Experts of a small language model: 160 SwiGLU neurons an expert, a variant of SOAP for the experts.
Below are experts of layer 6 (counted from 0) of a mixture-of-experts language model. Rows are named router (the router's row for the expert) and show model dimensions 384-511. Each number is 50 + 10 x the weight over its row's rms, rounded and kept within 0 to 99.
Before each expert's rows: "comes after" lists some tokens at least twice as common just before its tokens as in all text. This comes from a sample of Wikipedia text that the model never trained on. Tokens count by the router's weight.

# expert 45
comes after: "-", "==", "\n", "|", " |\n", ".\n\n"
router:69 52 59 60 51 57 43 60 31 57 44 44 32 54 53 56 63 38 29 58 47 60 51 31 35 39 59 46 56 40 70 72 26 63 52 41 53 33 45 39 46 43 53 54 44 46 42 47 65 49 49 52 45 57 56 65 38 34 49 59 43 48 64 78 57 55 49 44 59 40 51 48 48 53 54 63 50 59 45 53 69 56 63 73 31 52 37 44 48 53 50 64 26 41 59 59 52 58 49 53 48 43 47 36 57 47 49 66 59 40 62 31 46 49 73 54 57 40 37 55 53 46 44 49 57 59 58 54

# expert 12
comes after: "0", "1", "9", "2", "8", "7"
router:47 45 51 64 48 50 50 50 44 74 44 53 49 56 12 46 43 49 34 53 45 36 53 46 59 49 41 46 27 56 66 71 48 48 40 64 63 47 68 50 48 69 39 66 35 54 39 31 72 36 56 35 53 52 28 60 57 45 49 57 44 45 52 67 63 56 51 55 51 28 50 50 48 72 54 47 47 52 60 49 52 43 57 50 47 48 29 53 54 42 44 56 43 55 50 64 66 55 48 61 52 58 40 42 39 62 37 69 67 71 44 55 45 33 57 49 39 61 45 54 60 52 56 59 57 63 56 45

# expert 34
comes after: "\n", "0", "9", "8", "7", "6"
router:43 57 36 58 42 51 38 46 23 67 66 47 48 57 23 60 53 48 35 49 56 33 43 41 38 59 45 50 44 41 57 58 56 49 49 53 59 56 60 50 26 51 52 81 45 58 54 38 61 50 61 40 56 47 44 58 45 44 55 59 53 50 46 56 51 60 39 37 54 40 40 58 43 54 44 50 55 58 53 50 51 55 49 48 56 54 55 47 51 37 57 45 50 54 37 54 57 63 37 55 63 60 38 61 41 51 68 63 46 59 44 49 48 43 67 70 25 50 62 42 65 40 61 53 56 59 71 49

# expert 41
comes after: " ", "1", "2", "0", "9", "–"
router:70 46 46 48 48 64 51 49 54 79 33 34 65 35 46 63 51 35 33 39 39 46 71 45 31 49 49 46 42 35 63 47 37 70 47 48 57 30 52 63 50 45 42 55 53 35 47 36 54 43 59 47 53 46 46 54 33 36 55 52 60 42 44 59 51 55 44 28 48 51 59 58 63 67 39 58 65 37 49 57 48 57 58 48 52 54 65 57 50 45 51 58 41 45 39 49 47 79 43 62 54 43 41 51 24 53 61 54 68 42 49 32 45 65 55 48 41 58 37 56 60 39 60 55 60 54 58 68

# expert 13
comes after: " the", " a", "'s", " his", " The", "=="
router:44 61 52 37 51 55 57 50 52 52 32 33 52 35 39 52 51 54 13 30 55 49 52 42 45 46 41 60 35 55 56 59 38 51 33 53 52 36 50 40 42 53 42 57 53 50 42 32 50 45 54 33 68 59 59 77 56 38 65 56 50 61 62 62 45 62 49 45 40 45 48 56 41 47 64 65 52 35 50 66 49 74 47 53 56 48 40 46 57 55 44 56 47 52 53 58 62 55 37 67 47 52 57 48 34 49 49 57 70 73 49 56 39 38 65 38 62 48 43 42 45 58 55 46 56 61 50 59

# expert 11
comes after: ".", ".\n\n", "==\n", ".\n", ").", " ==\n"
router:47 51 34 44 37 55 52 39 35 63 58 40 60 27 41 57 52 34 40 40 51 33 53 27 52 56 40 55 54 27 64 69 42 42 40 64 42 39 41 51 31 55 41 52 49 57 49 41 71 39 40 43 56 50 40 48 26 38 59 52 48 51 50 49 61 67 38 32 68 51 59 41 61 77 45 63 53 42 51 47 60 62 51 53 56 60 53 42 43 38 30 70 37 55 47 53 40 55 46 60 54 46 50 52 29 52 41 47 62 43 43 46 45 52 45 36 57 47 39 50 47 33 45 61 56 58 64 42

# expert 42
comes after: " the", " The", " of", "The", " in", " for"
router:58 66 33 40 48 55 52 48 53 51 51 53 38 50 52 59 51 44 34 51 63 31 47 35 34 42 52 65 46 51 51 46 50 47 42 52 72 57 61 47 58 64 54 72 50 53 25 26 62 39 53 62 72 47 46 47 45 21 55 55 57 43 50 70 52 61 39 39 58 44 55 48 53 47 44 52 49 49 51 65 49 67 65 65 53 38 66 41 53 48 48 49 46 44 48 61 57 58 23 63 57 44 51 47 30 52 67 57 50 37 52 59 41 57 58 50 42 42 47 52 53 44 68 45 62 56 49 31

# expert 26
comes after: ",", " that", ".", " he", " which", " and"
router:48 51 45 52 50 61 51 53 46 58 43 43 39 56 51 57 47 28 38 44 40 54 53 38 51 52 47 55 36 43 66 60 48 30 18 51 62 34 62 40 58 50 38 63 32 49 34 34 57 52 57 39 69 61 56 54 39 38 78 45 54 45 53 60 50 50 43 47 78 47 56 59 51 55 53 64 65 52 47 51 44 52 50 46 70 69 39 45 60 33 30 57 37 54 52 59 55 54 29 55 58 43 49 33 41 56 64 39 42 56 43 51 56 66 36 66 54 44 55 46 60 40 41 65 57 59 65 63

# expert 44
comes after: ",", ":", " that", " which", "),", " due"
router:46 51 47 51 53 53 42 63 43 54 43 63 59 53 41 57 41 29 27 48 42 37 48 49 60 49 46 56 35 49 72 60 53 40 35 69 66 50 54 54 33 56 32 52 30 58 35 29 56 35 49 50 57 48 45 57 47 37 56 55 46 39 51 49 55 65 50 42 57 51 49 52 42 59 51 79 59 54 53 53 49 56 61 51 58 54 50 39 70 54 38 56 47 42 61 59 55 55 35 51 58 53 40 43 46 62 53 62 55 68 44 50 41 41 44 50 42 57 64 51 63 23 61 71 72 66 50 64

# expert 37
comes after: "1", "9", "0", "2", " ", "8"
router:63 44 58 46 38 46 48 58 48 59 55 38 45 47 50 51 44 48 40 52 47 63 47 51 31 46 41 67 42 55 38 54 33 63 29 49 57 43 46 50 46 59 45 53 57 40 47 30 61 41 63 30 58 60 64 63 41 51 55 47 37 33 48 69 35 66 54 50 67 55 52 59 48 59 38 50 47 46 56 61 44 55 54 63 43 72 45 34 42 40 51 48 46 49 27 49 52 68 33 57 45 39 40 43 33 63 56 38 72 51 66 51 39 50 56 40 44 55 54 39 54 62 56 54 55 55 53 50

# expert 0
comes after: "1", "9", "0", "2", "8", "–"
router:48 47 39 40 36 46 39 58 39 59 41 53 42 49 47 54 53 50 29 42 39 48 68 39 39 30 56 68 53 47 61 50 49 63 33 59 60 49 50 28 46 63 50 51 53 50 42 31 64 58 52 51 55 42 44 59 40 43 60 46 50 60 48 81 47 63 60 23 62 47 52 61 59 60 49 44 47 41 46 47 55 40 51 56 55 50 60 46 65 54 42 51 51 47 37 60 52 73 22 62 40 39 45 30 46 50 48 46 68 67 55 58 40 63 49 52 46 43 48 38 56 44 52 54 40 52 60 55

# expert 18
comes after: " ", " (", " information", "==", " as", "/"
router:53 44 38 71 42 55 39 45 47 67 36 49 55 34 44 71 57 53 43 49 54 33 66 39 46 30 36 47 45 35 49 54 27 64 39 65 45 44 46 39 58 59 50 57 53 46 42 48 52 30 57 60 57 35 60 49 28 45 52 63 51 46 41 49 32 63 50 50 55 43 48 37 51 56 57 63 67 48 56 48 52 50 60 61 50 63 70 50 53 59 62 60 40 45 57 65 66 57 43 60 36 28 58 47 42 55 67 57 62 51 65 41 42 66 51 46 56 34 41 73 66 49 66 61 57 49 76 64

# expert 40
comes after: " ", "0", "–", "-", " (", "/"
router:71 57 40 57 48 42 34 42 33 57 47 44 49 43 45 61 39 41 36 50 45 38 64 53 43 52 47 47 43 42 59 70 45 49 37 52 50 42 52 61 46 41 43 53 52 42 48 42 49 41 43 64 49 54 44 52 40 40 52 63 55 49 50 59 55 51 55 35 62 38 50 55 57 73 47 52 51 47 51 56 60 61 60 41 51 50 70 58 57 59 49 67 42 51 66 61 43 57 30 56 38 47 44 50 52 68 47 44 49 49 62 33 47 61 69 42 63 53 55 58 64 55 58 39 66 40 64 77

# expert 30
comes after: " of", " a", " with", " for", " in", " and"
router:63 58 33 47 45 56 34 46 49 42 35 54 51 50 34 50 54 61 15 46 51 22 51 47 52 62 46 61 57 37 60 34 45 52 40 52 51 39 52 64 50 66 52 49 51 49 41 19 40 37 45 51 68 45 46 30 48 56 56 54 57 48 57 55 54 42 41 54 48 54 57 40 68 44 56 59 58 42 61 66 44 51 62 48 61 42 59 39 49 46 39 53 41 40 41 58 59 70 42 44 56 35 48 27 35 51 51 53 57 39 57 40 36 42 69 51 44 49 51 63 65 47 66 55 70 55 61 43

# expert 38
comes after: " the", " The", "The", " at", "'s", " from"
router:59 68 44 52 55 34 46 42 44 49 43 45 51 62 47 45 57 45 37 54 50 42 47 47 43 48 50 50 42 50 50 52 41 35 53 53 70 53 64 46 57 68 50 64 49 51 26 30 68 48 41 57 65 34 41 46 51 36 54 55 46 39 58 67 39 60 48 44 47 44 50 55 52 49 52 52 52 39 45 64 47 70 65 61 55 23 66 44 58 60 53 56 52 42 36 61 72 74 30 57 46 52 59 51 43 40 60 59 45 38 48 53 43 70 52 56 38 43 48 57 56 42 62 48 65 52 48 35

# expert 14
comes after: " ", "1", "–", " (", "|", " April"
router:50 49 43 37 59 55 43 45 46 63 34 37 49 57 37 58 50 38 35 32 54 48 53 48 42 52 48 42 53 35 66 54 36 82 51 53 51 38 39 59 46 49 38 42 62 44 35 42 76 43 56 41 67 29 59 49 36 26 57 55 66 46 51 56 39 53 57 30 59 62 59 47 57 77 55 61 50 46 58 59 60 53 52 41 63 53 62 47 58 37 31 54 49 46 59 49 44 80 35 60 46 56 33 49 28 42 53 52 63 41 36 30 58 58 64 47 55 48 48 56 60 44 61 72 52 55 64 58

# expert 27
comes after: " |", "|", "\n", ";", ":", " in"
router:64 68 34 32 30 64 35 59 38 55 53 43 63 54 45 52 52 33 28 34 39 48 61 52 37 35 51 50 42 52 64 43 43 70 43 69 53 42 62 31 46 57 51 65 51 55 21 46 63 41 54 65 70 42 46 65 33 29 54 48 57 32 62 67 52 54 49 34 47 46 39 64 62 56 52 58 70 49 61 57 44 52 54 54 58 64 67 46 60 51 39 53 42 48 62 76 54 64 35 50 68 46 46 33 41 40 47 58 57 57 48 50 45 36 74 58 55 47 47 47 55 32 63 42 70 63 59 68